Weights of a small mixture-of-experts language model, trained from scratch on English Wikipedia.
Size: 9 layers, width 256, 50.8M parameters.
Training: a variant of Adam for the experts, 356M tokens, 5430 steps.
Below are experts of layer 2 (counted from 0) of a mixture-of-experts language model. Rows are named router (the router's row for the expert), gate (a neuron's input weights, with its number), up (a neuron's input weights, with its number) and show model dimensions 0-255. Each number is 50 + 15 x the weight over its row's rms, rounded and kept within 0 to 99.
Before each expert's rows: a language model's description of what the expert responds to. This comes from a sample of Wikipedia text that the model never trained on.

# expert 14
It responds to: Inner and final syllables of rare names, places and words, e.g. "McCandless", "Epiphany", "Tammany", "-ville", "-ton", plus closing quotes and "==".
router:48 41 71 59 18 49 69 20 63 68 11 34 55 38 59 40 47 59 52 44 28 67 41 47 82 51 34 65 41 62 39 48 63 51 61 46 54 57 40 38 53 54 38 68 30 53 64 78 44 73 33 75 51 35 48 22 38 68 55 41 47 40 46 31 61 62 69 54 65 38 40 60 26 27 51 27 60 42 52 25 60 87 49 42 43 60 23 45 54 43 68 52 38 72 44 26 58 33 45 42 25 60 45 50 48 71 59 52 50 65 83 37 49 65 49 28 15 43 55 38 61 57 50 34 58 72 39 79 56 44 34 59 41 67 28 41 74 62 67 66 38 49 73 59 51 52 38 63 40 19 46 18 50 74 60 43 65 51 44 56 75 50 64 68 19 56 64 30 68 77 50 44 65 80 49 53 55 43 37 77 15 54 26 61 83 62 46 64 31 52 59 42 42 73 51 74 04 40 57 51 54 33 61 53 53 31 38 61 63 71 44 64 54 41 30 37 35 59 41 53 31 55 62 43 42 55 52 41 42 39 43 44 57 29 57 48 61 60 45 67 65 28 51 65 30 50 43 25 73 43 65 44 47 38 49 47
gate0:77 86 49 26 55 73 54 26 53 65 33 27 72 79 59 45 61 59 56 62 61 47 71 29 46 42 54 42 56 41 78 41 64 65 61 45 36 57 59 34 40 37 38 57 61 71 51 33 50 62 39 83 57 44 61 61 36 63 46 61 45 77 36 47 64 89 62 56 55 34 36 63 52 46 39 53 60 39 52 78 48 68 35 26 41 62 18 63 44 57 56 55 50 54 51 47 53 51 39 55 60 26 70 40 58 32 41 60 49 62 46 19 71 63 42 98 61 31 50 49 64 32 43 56 59 31 44 62 56 47 60 75 14 49 52 58 43 49 77 45 36 22 59 21 67 33 48 56 79 46 50 16 56 65 40 33 56 61 59 42 75 35 71 48 78 61 38 39 56 55 43 61 38 54 59 85 42 64 69 65 72 62 33 43 59 48 32 48 50 56 76 22 45 31 42 69 35 50 51 43 24 59 49 43 46 58 17 40 56 27 54 48 64 67 44 61 35 63 33 27 44 65 39 63 18 49 51 85 53 58 35 58 47 45 45 55 59 38 69 48 58 62 51 24 78 56 35 72 48 62 65 25 43 52 54 47
up0:35 22 30 44 48 50 54 40 26 63 59 65 21 61 76 69 62 65 54 83 69 40 58 71 37 55 54 30 43 64 51 69 34 53 44 62 47 59 58 59 58 67 43 24 56 49 67 38 35 33 50 44 60 27 51 14 47 61 15 49 39 41 43 26 56 28 48 69 63 53 40 61 43 58 54 38 57 65 63 60 34 28 42 47 67 68 69 36 29 80 47 42 72 46 67 68 54 59 48 79 44 33 34 22 40 22 52 63 62 47 36 46 72 75 62 35 47 48 68 58 38 48 55 58 55 64 64 42 31 59 33 66 71 46 36 50 40 74 83 50 50 42 55 57 52 64 85 71 30 53 41 62 74 58 68 60 39 44 40 53 50 45 24 54 48 54 47 40 72 44 64 45 74 41 58 42 49 45 25 25 11 66 55 57 42 66 60 51 65 38 63 49 23 84 44 27 49 37 30 25 70 69 33 35 38 33 63 47 46 67 47 52 57 51 59 31 19 33 60 62 71 47 66 42 40 45 62 61 69 44 55 54 32 35 35 48 39 64 64 65 25 32 61 62 64 20 74 40 39 72 32 61 34 34 53 60
gate1:29 57 74 34 50 71 30 37 77 34 52 58 44 45 51 61 69 51 20 23 43 52 55 64 48 73 47 32 73 66 62 47 40 62 48 38 59 52 52 59 49 26 48 48 41 24 51 46 50 32 37 56 62 35 55 40 28 24 12 51 31 43 63 34 55 57 44 44 25 62 42 53 60 28 72 63 45 37 40 32 56 60 53 52 64 72 35 68 31 41 46 49 29 45 76 36 47 72 56 59 82 44 71 63 44 29 49 52 32 51 72 51 49 60 54 51 37 36 68 70 30 49 48 68 49 31 65 16 66 28 44 58 60 13 35 44 47 69 39 52 46 39 44 68 35 57 55 74 41 33 73 32 58 34 63 51 59 59 51 52 48 76 66 38 41 42 41 28 28 45 42 49 54 16 69 47 34 23 51 56 52 69 55 40 72 78 19 66 43 47 42 34 38 37 62 30 24 55 47 68 21 46 52 71 58 44 32 61 48 68 08 40 42 69 48 20 39 32 65 41 44 53 58 52 44 13 51 51 53 40 58 48 62 48 37 64 54 35 32 56 24 56 55 29 35 30 59 59 44 44 71 80 54 20 76 45
up1:30 35 43 29 48 37 33 42 54 53 52 46 47 50 43 94 70 48 42 17 46 60 45 56 44 79 54 36 53 30 42 58 50 25 20 41 45 44 55 45 50 72 65 60 39 36 49 47 48 39 36 42 64 33 46 29 46 42 23 39 40 47 39 50 13 73 23 58 40 36 51 46 68 27 56 27 51 17 41 27 78 60 61 67 56 72 33 63 52 38 55 22 27 56 62 65 55 52 65 45 39 55 80 49 69 37 28 44 64 49 24 53 41 50 58 28 60 70 48 49 32 39 40 74 58 43 41 69 40 28 52 51 46 34 21 63 58 32 18 61 57 50 67 62 67 49 39 46 31 42 68 35 46 52 43 36 48 51 51 73 56 84 59 53 52 69 26 28 26 66 50 35 42 58 62 53 32 44 59 59 21 61 48 42 75 34 39 39 31 32 73 54 47 56 37 78 49 18 44 38 54 59 51 24 26 44 46 83 72 54 35 35 49 35 64 35 57 44 36 52 47 39 72 53 65 42 58 51 39 57 59 54 56 46 69 57 30 31 48 54 59 66 48 70 22 32 67 71 57 31 87 61 45 25 66 38
gate2:37 36 35 39 67 45 39 53 44 54 48 68 55 51 61 41 66 60 48 17 55 09 72 47 62 49 29 70 68 36 48 60 41 78 31 38 34 38 35 27 54 33 76 47 36 45 55 57 34 52 31 52 38 44 45 22 66 50 22 47 59 40 42 05 29 56 44 48 62 63 52 33 28 66 62 40 37 39 61 35 56 65 58 45 58 61 50 54 47 47 64 55 55 45 51 36 35 58 34 47 26 54 61 47 62 41 78 43 59 39 48 59 46 35 64 36 64 47 74 42 43 37 56 59 51 30 23 75 61 66 55 77 32 58 61 41 61 59 63 51 35 19 57 29 69 50 51 52 71 35 55 42 61 24 46 59 64 42 64 53 78 74 30 54 50 56 60 58 46 68 49 45 69 62 42 14 60 63 50 56 47 46 84 62 67 76 33 62 35 62 48 69 48 36 49 30 54 59 35 69 50 60 48 36 76 12 49 80 47 48 19 46 67 50 30 62 37 49 55 37 27 45 33 66 46 30 43 83 45 28 28 66 31 53 39 57 24 63 84 83 32 45 61 61 61 35 58 54 58 67 66 85 52 44 27 49
up2:45 47 60 42 44 31 58 64 44 69 32 81 73 39 42 74 71 59 51 48 26 35 32 70 75 53 26 68 95 44 59 62 41 47 25 44 51 48 57 38 18 47 34 31 48 60 51 68 64 48 67 64 63 77 48 23 49 78 39 70 35 36 51 44 56 30 47 52 37 21 49 40 54 47 25 93 44 64 62 73 66 49 56 55 76 28 66 54 47 47 64 55 41 42 64 42 47 60 37 46 42 39 28 47 52 66 65 61 59 58 79 35 53 39 56 79 45 48 71 53 51 38 42 50 23 54 50 63 32 84 38 57 55 59 63 33 53 59 67 25 35 62 59 34 57 57 33 21 51 33 60 34 59 56 68 18 42 54 35 64 61 49 47 34 44 37 65 74 53 67 73 70 50 64 44 54 45 64 53 29 45 70 53 11 57 49 50 47 54 57 07 54 25 61 50 39 12 25 71 70 37 44 34 48 47 34 57 58 42 63 40 38 47 45 48 40 49 68 22 26 43 67 55 60 37 47 39 48 58 67 52 60 73 63 50 49 48 61 59 57 23 43 55 50 39 23 41 46 71 50 57 50 48 28 21 62
gate3:64 56 61 46 72 52 40 53 33 52 69 63 57 70 81 53 52 62 45 46 54 45 38 48 22 42 47 49 63 74 27 54 57 79 42 55 70 71 34 49 47 71 64 42 59 52 76 28 78 42 66 38 50 59 61 52 54 39 62 40 91 44 28 64 47 55 52 59 48 35 43 46 38 65 71 55 38 49 49 33 31 65 37 60 36 35 63 44 48 67 55 40 46 24 42 38 57 54 43 75 62 71 41 57 37 21 63 46 75 59 38 22 74 48 46 79 50 34 39 68 31 19 35 50 57 37 69 44 63 66 65 89 39 43 79 46 41 49 41 29 41 66 29 46 78 39 32 82 75 72 52 84 46 72 31 36 72 55 40 62 61 62 42 57 31 55 43 40 65 34 47 43 65 35 50 52 51 40 65 55 56 66 48 46 64 75 43 58 36 48 47 64 32 19 51 34 53 48 34 46 33 29 62 49 44 61 50 47 42 29 35 42 73 60 35 69 18 72 67 33 63 44 71 64 41 33 22 45 82 43 40 51 36 42 16 64 47 76 56 49 59 53 64 60 31 64 69 64 24 75 43 59 36 46 48 54
up3:39 58 44 31 63 47 34 38 58 55 40 52 62 48 18 50 59 34 49 42 59 51 91 57 63 79 51 50 21 26 70 64 40 42 29 40 45 09 59 56 69 34 55 76 27 42 44 82 27 61 31 54 30 31 32 32 78 46 36 62 19 64 55 41 51 44 41 64 37 87 57 38 80 52 39 40 68 74 66 55 50 33 72 45 45 53 64 74 34 39 53 82 66 60 36 51 40 50 43 47 41 50 54 49 56 45 63 49 42 48 51 72 48 52 49 51 39 48 55 16 59 42 48 47 42 64 36 68 41 22 62 35 55 32 29 41 54 63 46 33 66 34 56 46 68 68 63 28 50 39 31 46 52 59 59 52 49 70 67 46 22 58 54 57 68 42 50 57 61 73 27 68 45 79 38 32 62 67 11 58 74 52 77 54 41 20 69 40 56 63 58 46 34 76 56 43 47 42 43 34 55 49 54 58 44 32 67 52 45 50 70 47 22 23 51 44 59 21 38 53 48 52 42 67 49 47 62 56 21 48 77 50 33 69 73 49 61 23 38 60 42 53 21 25 59 34 75 47 72 34 39 43 55 63 42 39

# expert 0
It responds to: Tokens right after years or dates, mostly "to", en dashes, colons and digits in date ranges, plus "==" section-heading marks, e.g. "1910 to", "(1917 – 1981)", "Career ==".
router:68 40 54 63 30 42 56 36 47 86 27 45 55 43 76 23 40 70 52 52 57 61 65 42 70 62 55 45 19 55 57 60 65 32 42 14 47 42 59 44 61 75 47 60 14 51 57 71 44 72 38 69 40 35 50 35 28 45 45 42 84 68 47 48 67 60 50 73 46 66 52 32 72 41 61 29 61 61 57 37 53 53 43 68 53 72 53 28 54 54 47 36 63 56 12 33 40 62 33 63 34 76 69 40 75 47 60 40 44 52 81 49 71 54 51 30 23 60 47 57 45 34 23 40 49 41 89 62 51 51 55 68 36 50 34 29 70 65 57 51 37 43 55 45 52 68 27 57 37 37 75 50 46 52 51 21 75 53 43 67 48 45 34 54 32 66 67 42 51 66 49 57 65 77 35 39 55 45 35 73 50 50 35 76 57 39 38 37 33 56 55 44 23 37 46 68 47 48 65 38 58 14 44 80 24 61 50 73 69 42 42 53 49 44 36 41 37 85 58 43 26 67 59 48 56 60 44 70 38 47 65 49 33 56 48 52 71 57 66 68 52 50 67 76 42 38 81 30 30 34 68 47 59 22 45 47
gate4:42 55 40 41 72 75 51 37 21 51 40 73 57 45 39 50 43 67 37 33 45 46 95 43 78 74 65 60 59 74 55 49 36 54 49 59 48 36 52 49 75 69 59 48 57 45 48 62 42 38 73 34 37 56 68 58 55 67 28 57 42 74 40 31 70 45 59 49 66 51 51 54 63 57 56 47 69 39 31 67 38 48 65 36 36 56 26 53 26 49 70 44 27 62 32 56 68 47 50 54 50 50 12 26 59 33 55 46 42 45 40 39 39 24 75 55 48 57 57 45 25 20 57 53 41 73 61 57 54 47 97 50 44 53 44 74 51 45 38 18 46 63 68 45 80 55 62 55 33 25 63 62 52 88 53 52 59 60 47 51 43 26 67 78 45 64 36 35 32 53 39 63 48 44 53 49 56 79 41 50 65 61 64 50 69 51 53 33 60 61 57 29 63 94 37 61 51 61 35 43 31 51 48 35 47 43 43 43 16 00 58 52 33 23 73 57 42 43 41 61 36 64 34 37 50 33 55 65 53 81 44 65 28 61 48 30 47 69 67 78 52 51 45 56 45 40 41 46 20 67 63 66 62 40 46 50
up4:63 48 32 53 46 67 57 39 37 70 51 81 41 45 12 52 26 80 71 52 30 68 67 43 52 68 51 66 61 51 40 40 55 18 51 62 39 65 49 42 32 43 59 67 55 62 23 71 51 36 47 24 65 57 52 54 71 56 40 67 19 65 31 46 47 50 68 60 25 63 29 64 50 25 56 50 34 59 60 50 67 48 70 56 43 30 31 56 31 47 63 52 46 57 45 16 48 46 37 38 62 59 40 24 53 55 55 52 58 43 31 49 76 48 58 59 45 26 66 75 35 50 26 41 15 87 48 70 59 45 60 66 48 32 77 29 47 71 50 48 29 35 61 38 61 48 66 56 71 47 38 42 52 54 22 51 55 45 86 46 45 41 55 58 70 48 72 37 37 33 87 49 36 28 74 63 61 68 54 51 99 83 68 54 47 70 44 64 63 34 50 70 60 69 53 46 53 55 42 73 62 47 64 29 40 39 33 41 51 69 44 57 61 48 48 64 48 51 40 56 29 56 50 86 57 48 31 58 45 39 58 51 23 52 88 39 38 26 48 43 63 61 60 40 57 49 53 62 49 33 20 53 62 40 48 62
gate5:46 53 51 43 41 34 63 76 54 44 33 44 55 41 56 31 54 33 50 46 46 52 68 42 68 38 51 78 46 57 50 57 45 63 34 57 47 64 63 17 66 40 59 43 72 42 63 62 67 44 46 57 38 45 44 56 34 78 27 43 26 56 66 48 54 55 49 72 25 47 61 67 76 49 47 60 71 28 34 49 93 64 60 41 42 66 34 35 51 49 56 42 51 70 52 49 62 22 33 57 43 55 45 52 55 22 27 56 46 70 54 55 40 52 77 37 31 67 47 45 35 49 57 25 46 42 42 60 37 50 55 72 35 51 38 38 62 54 60 54 64 69 62 50 36 43 34 47 35 39 61 54 58 73 85 32 53 71 28 47 39 70 45 45 63 53 42 55 57 58 64 41 36 40 57 44 62 85 57 58 39 33 53 40 76 36 82 36 41 48 63 54 62 82 47 55 57 38 40 39 82 41 46 32 30 32 70 57 27 72 58 47 14 26 48 45 36 45 43 62 37 70 76 52 42 56 28 62 64 55 11 39 87 79 70 33 61 42 63 71 62 72 23 69 14 84 27 35 42 38 50 40 48 78 37 70
up5:62 66 40 66 49 71 64 35 47 42 36 31 46 54 44 84 33 47 50 45 67 53 55 30 63 49 44 62 49 49 48 55 50 34 62 65 65 46 36 79 50 48 46 57 45 26 43 52 53 16 47 52 62 66 32 73 55 31 77 21 79 67 46 40 38 54 59 28 74 42 46 30 33 38 41 54 60 68 39 69 47 32 47 53 57 50 72 39 58 56 38 42 39 59 45 82 59 62 69 53 25 59 71 64 38 75 64 34 43 42 35 40 33 28 28 56 45 61 48 54 61 81 58 26 59 41 62 33 53 82 29 30 66 61 68 56 67 30 60 37 45 25 41 82 57 31 48 59 66 76 48 36 38 43 33 53 62 53 49 79 45 52 49 91 18 62 42 37 52 43 40 16 80 57 51 38 30 13 50 44 49 54 38 57 32 59 45 45 81 51 55 56 47 49 45 62 45 40 85 53 43 35 71 28 39 60 37 29 60 30 62 51 54 48 42 60 40 48 62 46 73 60 35 68 36 59 59 74 53 42 59 54 81 35 35 60 52 45 46 62 70 22 66 52 61 40 53 36 54 51 71 51 23 21 77 21
gate6:58 61 57 50 55 37 55 56 58 50 60 53 48 86 24 84 29 31 47 42 54 58 32 45 52 30 36 46 58 62 32 48 61 68 45 76 90 53 49 66 52 35 62 46 39 47 97 48 36 38 56 61 56 48 59 55 73 63 58 46 47 85 26 44 59 54 99 54 60 22 62 61 67 48 35 53 29 61 70 79 61 46 33 40 48 61 45 29 38 51 48 27 41 66 53 57 42 31 35 25 61 52 65 67 38 34 53 51 45 68 24 33 62 49 48 55 33 49 73 64 60 40 61 70 74 18 82 58 42 40 61 10 51 62 54 60 60 33 57 49 45 25 68 58 46 35 73 47 54 46 46 55 38 24 40 64 88 28 47 38 52 49 52 62 74 68 50 68 77 17 50 71 42 52 33 25 43 48 40 32 34 86 62 56 52 40 39 64 35 56 51 29 40 52 53 61 40 22 40 39 33 53 45 66 59 59 44 39 40 62 47 55 49 59 63 46 49 53 34 57 38 66 57 61 52 41 52 34 66 37 57 71 51 48 34 45 46 29 91 51 58 31 62 56 55 36 54 60 47 36 45 58 28 60 43 52
up6:48 39 29 21 77 70 18 35 74 52 43 39 41 56 69 44 54 52 79 63 52 54 56 33 38 57 55 56 88 49 47 67 37 37 35 51 26 58 65 43 77 30 30 54 49 47 31 42 90 49 30 52 64 26 49 58 38 63 22 62 54 35 53 18 36 27 11 43 77 73 32 23 27 35 48 63 48 62 27 75 35 43 29 39 63 50 44 67 41 34 64 67 66 51 46 51 53 55 47 36 57 60 25 58 53 70 63 49 59 61 54 61 48 63 40 74 54 37 41 51 74 38 47 49 45 68 45 37 48 55 71 60 46 13 35 36 20 58 45 41 44 60 47 51 52 37 15 50 54 67 23 66 32 46 30 71 45 56 30 51 57 62 37 57 49 45 61 57 42 54 40 42 62 40 50 38 47 44 35 41 58 67 68 35 32 36 57 80 53 48 55 71 28 56 66 46 49 74 48 52 40 30 48 27 59 48 18 27 71 58 49 71 49 55 38 39 17 55 60 53 54 47 62 36 32 41 67 57 42 60 38 62 52 55 60 62 25 36 28 59 38 45 35 50 60 41 80 45 58 58 70 50 13 43 60 22
gate7:35 47 46 41 57 17 65 88 61 48 50 59 29 40 61 73 50 56 51 48 40 40 37 62 65 62 66 51 25 55 65 36 60 48 68 58 65 62 57 34 63 65 43 42 33 41 68 28 63 48 30 69 20 65 73 63 57 57 60 60 56 27 52 74 33 74 49 67 72 28 62 47 60 44 57 53 57 70 47 30 77 38 35 53 42 72 45 29 50 62 40 33 72 73 30 58 69 52 45 38 22 43 47 71 47 39 22 46 48 70 56 61 48 44 36 07 18 63 22 34 62 64 77 45 82 66 20 51 42 60 54 62 62 68 34 45 76 43 46 74 70 34 55 57 55 58 51 32 53 44 61 39 58 74 54 33 48 43 41 69 44 54 67 50 35 69 60 25 57 49 34 38 58 50 35 45 46 37 41 84 20 76 48 62 60 43 33 60 45 62 43 51 47 52 39 65 43 58 53 58 32 36 33 48 33 52 76 41 44 47 57 64 65 72 31 58 35 25 23 60 37 49 63 23 29 77 55 40 26 45 64 29 49 44 35 69 59 57 58 48 72 40 48 67 60 33 59 68 58 33 82 54 38 33 67 46
up7:47 54 55 75 73 70 38 36 43 23 44 50 46 41 54 64 58 07 30 62 58 40 61 47 33 55 44 79 57 55 48 42 52 47 41 46 44 46 56 47 41 48 67 49 23 45 69 50 37 64 59 34 52 56 00 39 34 36 28 83 33 51 42 32 46 82 71 73 38 57 68 47 74 47 58 51 47 64 61 26 55 53 66 38 45 28 59 51 44 56 61 43 79 53 54 52 48 49 35 76 62 36 49 50 60 37 28 70 65 46 27 45 64 10 48 46 71 49 43 69 00 40 37 66 50 28 48 42 57 57 82 32 28 39 45 63 63 50 27 85 46 51 55 43 39 48 57 47 45 78 42 52 46 47 53 53 63 75 49 41 49 52 60 25 58 60 45 77 51 77 49 50 40 27 15 27 46 59 49 43 40 64 65 51 58 37 69 37 50 65 43 57 48 20 49 57 58 29 44 33 67 23 47 48 67 33 64 49 51 41 37 70 27 43 56 47 51 57 38 43 44 65 73 78 75 60 37 43 52 57 55 52 40 72 36 53 61 49 55 44 37 63 30 36 57 68 51 64 29 40 49 51 67 61 25 34

# expert 15
It responds to: Middle and later words of organization and place names, especially "of" after University, Association, State Bank, plus States, Coast, League.
router:34 77 75 56 31 41 55 32 39 65 30 41 65 58 39 43 44 59 46 36 40 55 50 62 69 50 49 69 37 65 52 48 47 48 34 38 80 63 45 67 59 45 59 67 42 49 62 95 43 74 18 60 16 37 41 35 55 47 39 45 75 48 26 63 59 63 71 69 40 27 40 29 59 35 57 19 60 79 71 54 39 71 22 63 16 65 28 37 70 29 59 41 36 48 29 30 42 63 51 50 18 63 62 41 57 42 55 52 63 67 60 36 59 54 53 43 23 55 56 33 36 30 37 12 72 47 81 60 63 59 52 66 42 75 52 53 80 55 63 77 30 51 65 42 59 48 17 72 54 40 37 48 25 54 44 46 63 50 67 76 70 55 49 44 47 44 55 65 55 78 43 53 48 59 31 38 52 57 56 52 48 53 53 68 52 59 29 61 36 72 48 31 30 55 43 93 34 36 43 65 45 40 51 51 33 44 60 43 52 56 59 37 48 55 47 25 27 76 56 44 36 77 58 41 52 78 51 57 57 42 47 53 45 56 45 34 77 36 75 56 63 51 67 50 41 55 55 24 51 32 57 30 70 38 46 30
gate2:45 55 60 54 42 71 34 42 86 66 41 24 57 64 79 50 88 49 48 33 58 50 66 51 54 61 67 54 77 47 55 62 65 57 65 26 64 48 81 30 35 50 59 48 36 57 56 61 47 44 56 68 48 67 71 38 05 40 57 51 49 52 27 43 69 65 40 55 46 50 80 74 55 57 24 65 09 49 35 81 54 53 62 21 50 57 47 25 45 70 34 30 38 38 27 57 49 59 15 28 37 33 71 44 54 47 60 47 44 51 31 41 44 20 55 28 73 34 28 52 69 17 56 56 55 49 17 33 34 48 36 24 76 56 58 52 54 50 41 49 49 42 39 64 65 42 77 28 26 32 74 44 49 46 71 62 46 35 53 44 50 35 53 58 54 72 41 28 48 56 58 46 50 90 79 57 35 57 43 53 54 44 27 33 52 70 37 52 54 43 51 26 57 48 49 32 48 53 37 34 45 49 22 43 54 30 32 50 44 39 32 39 32 53 35 58 34 37 32 60 64 68 31 28 51 64 38 67 43 57 42 45 37 69 61 39 42 49 64 47 39 51 33 35 49 52 46 30 77 84 58 51 53 38 39 56
up2:39 59 17 42 54 40 52 44 34 46 55 40 36 40 45 50 48 17 67 65 07 60 29 48 54 39 38 42 63 60 62 54 59 69 41 51 23 55 42 70 49 65 43 39 63 34 70 25 48 29 59 34 47 67 43 54 63 51 36 61 47 65 65 47 73 43 56 44 45 45 45 20 35 30 41 61 72 62 62 49 59 66 62 58 37 56 52 82 42 46 36 56 31 66 65 70 55 40 45 44 65 82 55 54 59 55 39 63 30 58 73 50 81 86 61 50 54 75 80 74 53 52 18 50 37 89 63 64 65 87 51 66 37 50 29 67 49 67 22 47 40 50 69 69 15 38 46 54 52 50 28 49 38 53 42 49 56 58 41 39 62 59 43 55 57 47 62 54 58 23 54 72 37 38 37 69 62 58 59 70 70 64 66 61 32 70 65 22 40 51 43 53 24 75 22 49 65 58 66 62 52 41 53 38 50 68 43 49 61 47 77 55 35 31 58 27 47 52 41 52 40 57 49 32 73 44 31 50 76 44 68 40 41 44 39 58 65 46 51 63 64 17 94 48 44 40 72 72 57 73 45 41 33 29 38 45
gate3:50 57 47 46 39 66 56 62 51 73 59 46 37 44 65 47 64 54 45 66 50 55 66 31 80 60 43 45 64 53 65 48 54 69 57 30 41 53 63 51 61 45 42 59 49 36 56 47 42 38 61 54 46 82 33 27 56 72 43 24 46 50 57 46 51 71 70 62 55 45 55 45 58 12 39 31 52 75 52 69 72 51 51 50 30 41 26 53 36 57 64 51 48 18 50 49 52 99 52 77 63 53 31 60 82 25 55 64 73 33 43 54 45 34 91 47 43 50 41 59 34 38 50 61 60 16 56 50 45 64 53 60 53 52 64 48 83 54 44 46 50 41 53 34 41 57 77 60 37 33 38 56 62 64 62 42 50 67 43 56 46 45 52 54 27 81 31 77 61 45 45 43 79 50 47 82 39 74 42 90 34 59 92 54 60 33 44 23 32 63 62 47 63 52 58 70 75 32 00 63 48 45 43 57 51 55 65 49 14 40 42 39 43 45 62 54 37 40 48 58 21 57 46 84 68 56 40 62 56 29 50 75 46 50 28 67 59 71 41 70 30 52 36 41 51 48 41 35 51 45 42 70 60 42 71 55
up3:54 60 41 44 26 36 57 42 72 63 38 47 54 62 67 77 56 72 50 54 70 65 80 54 63 27 76 56 57 24 59 70 48 66 54 31 46 45 63 60 68 53 43 43 59 54 99 67 36 42 49 44 68 65 54 69 47 80 42 27 44 46 37 46 14 50 89 52 50 48 43 43 64 50 62 42 52 70 53 68 45 58 66 73 55 53 45 47 60 42 57 47 34 41 42 50 59 60 68 53 56 47 38 57 46 59 41 69 59 53 39 61 44 67 63 12 55 27 40 61 68 55 46 62 48 64 59 34 73 48 46 26 55 49 41 63 87 48 56 47 65 27 68 39 34 29 70 55 43 54 32 71 57 42 30 47 64 74 39 34 61 49 48 69 62 33 72 82 47 67 43 65 40 39 46 66 48 65 54 26 77 54 62 30 47 60 58 68 57 35 60 36 63 80 19 66 31 48 53 47 73 40 70 54 70 44 65 42 28 57 20 48 24 32 54 69 39 40 58 66 59 46 26 43 57 60 91 56 28 31 52 41 72 79 58 68 66 48 33 51 48 48 17 43 46 67 29 21 58 50 44 52 55 67 36 46
gate4:43 76 45 50 61 48 44 30 41 32 39 39 54 44 44 43 48 38 44 53 55 56 79 32 62 32 60 50 54 31 51 22 36 52 56 51 62 64 38 76 48 41 55 47 72 11 34 70 76 32 54 39 46 74 36 75 66 57 31 91 32 75 56 50 58 41 49 26 48 45 70 37 53 42 41 31 65 47 63 51 73 42 39 53 16 22 34 55 35 48 45 31 49 61 57 43 52 53 67 43 49 57 60 85 45 39 32 63 50 99 60 70 65 67 62 29 37 53 26 46 52 39 26 51 52 73 19 25 41 55 61 38 26 45 22 43 35 42 23 61 53 56 27 26 40 51 54 64 63 52 35 47 65 70 75 62 62 58 63 52 34 60 30 40 56 37 59 47 61 52 53 78 43 55 47 51 40 50 53 69 39 58 41 39 54 43 41 61 48 70 60 49 58 62 46 44 29 51 58 32 88 48 67 28 68 40 64 62 33 57 52 33 46 44 60 60 38 46 35 43 47 55 75 32 46 37 47 45 32 02 53 65 47 61 43 40 67 53 26 59 40 45 54 82 37 53 65 56 47 41 44 32 45 78 56 67
up4:68 59 55 35 94 87 40 02 60 50 42 12 67 42 59 97 48 35 42 38 40 24 66 51 43 39 54 18 80 62 51 51 39 49 69 52 50 35 50 54 60 49 44 59 60 42 50 33 67 70 38 39 35 18 53 54 51 69 77 47 32 34 48 49 48 34 51 38 67 53 59 40 32 63 41 59 38 54 58 42 52 41 51 39 60 50 68 33 78 64 00 59 66 49 49 47 28 67 80 47 43 65 42 66 32 66 64 43 50 64 47 67 64 52 52 58 58 19 36 50 36 59 45 70 43 38 62 64 66 55 35 42 52 41 54 55 29 44 39 45 49 30 21 41 84 74 51 40 56 33 38 48 65 65 46 48 47 55 52 58 72 46 52 49 57 64 66 32 13 58 60 40 39 43 30 13 41 12 43 39 42 62 45 69 57 42 67 61 60 60 31 54 60 41 57 44 57 75 62 59 44 55 70 46 61 68 56 50 76 43 49 49 38 61 56 37 44 48 63 24 59 73 37 35 50 46 57 65 48 33 49 47 51 22 50 67 33 42 75 71 50 50 65 43 53 26 49 59 75 30 41 56 43 58 27 48
gate5:77 41 45 65 66 59 59 43 63 49 59 47 56 69 41 26 36 24 41 52 53 43 81 64 28 60 48 35 40 61 66 25 31 44 57 56 55 25 38 48 60 47 85 59 55 51 41 36 38 72 52 57 43 30 48 44 37 52 37 74 25 74 64 54 56 42 27 52 34 88 74 39 47 65 49 42 44 51 49 44 49 57 55 13 38 55 56 53 57 72 49 59 32 54 39 35 29 67 43 46 38 61 61 46 35 67 46 15 40 32 26 47 69 59 59 63 60 53 71 79 49 45 25 57 36 49 22 19 80 53 52 47 57 32 29 48 39 62 48 50 48 66 47 49 69 50 80 44 42 39 78 30 64 23 55 56 76 33 55 46 49 64 50 52 53 32 51 42 57 43 50 45 40 41 05 72 37 58 37 36 31 69 69 38 69 00 55 39 80 77 66 41 68 65 53 55 43 39 12 25 39 35 57 45 68 60 53 58 36 45 44 44 75 49 49 57 53 42 56 61 37 40 44 45 42 66 68 47 44 31 61 65 25 37 35 61 47 44 53 66 48 38 57 43 70 65 60 59 39 33 42 70 33 57 56 62
up5:43 85 82 46 58 55 34 28 75 40 52 53 48 52 62 55 51 65 54 46 33 38 45 56 41 40 55 62 50 79 32 54 62 66 38 42 31 56 54 62 50 41 37 47 54 30 43 60 24 41 60 56 34 43 44 59 62 69 70 56 61 56 73 37 42 37 63 65 68 78 51 70 37 58 41 68 66 27 17 37 61 36 36 54 63 70 29 26 58 38 91 77 55 64 69 67 69 42 42 51 65 63 57 32 69 28 56 62 39 64 29 54 39 50 44 70 79 38 34 53 43 61 74 90 49 30 43 61 33 26 73 62 45 52 71 71 52 23 40 53 57 60 62 55 24 31 54 56 76 14 52 52 32 48 37 43 69 47 39 23 40 49 50 35 53 74 48 64 46 60 52 55 21 66 66 31 68 37 45 68 38 52 70 44 55 77 47 49 53 30 54 86 35 49 44 40 59 52 46 54 59 42 36 46 62 41 60 26 65 49 53 51 39 41 45 34 43 55 44 75 57 54 30 81 88 48 40 68 55 53 28 57 69 48 42 53 43 45 55 60 25 49 21 43 40 67 35 67 57 29 39 62 47 43 30 19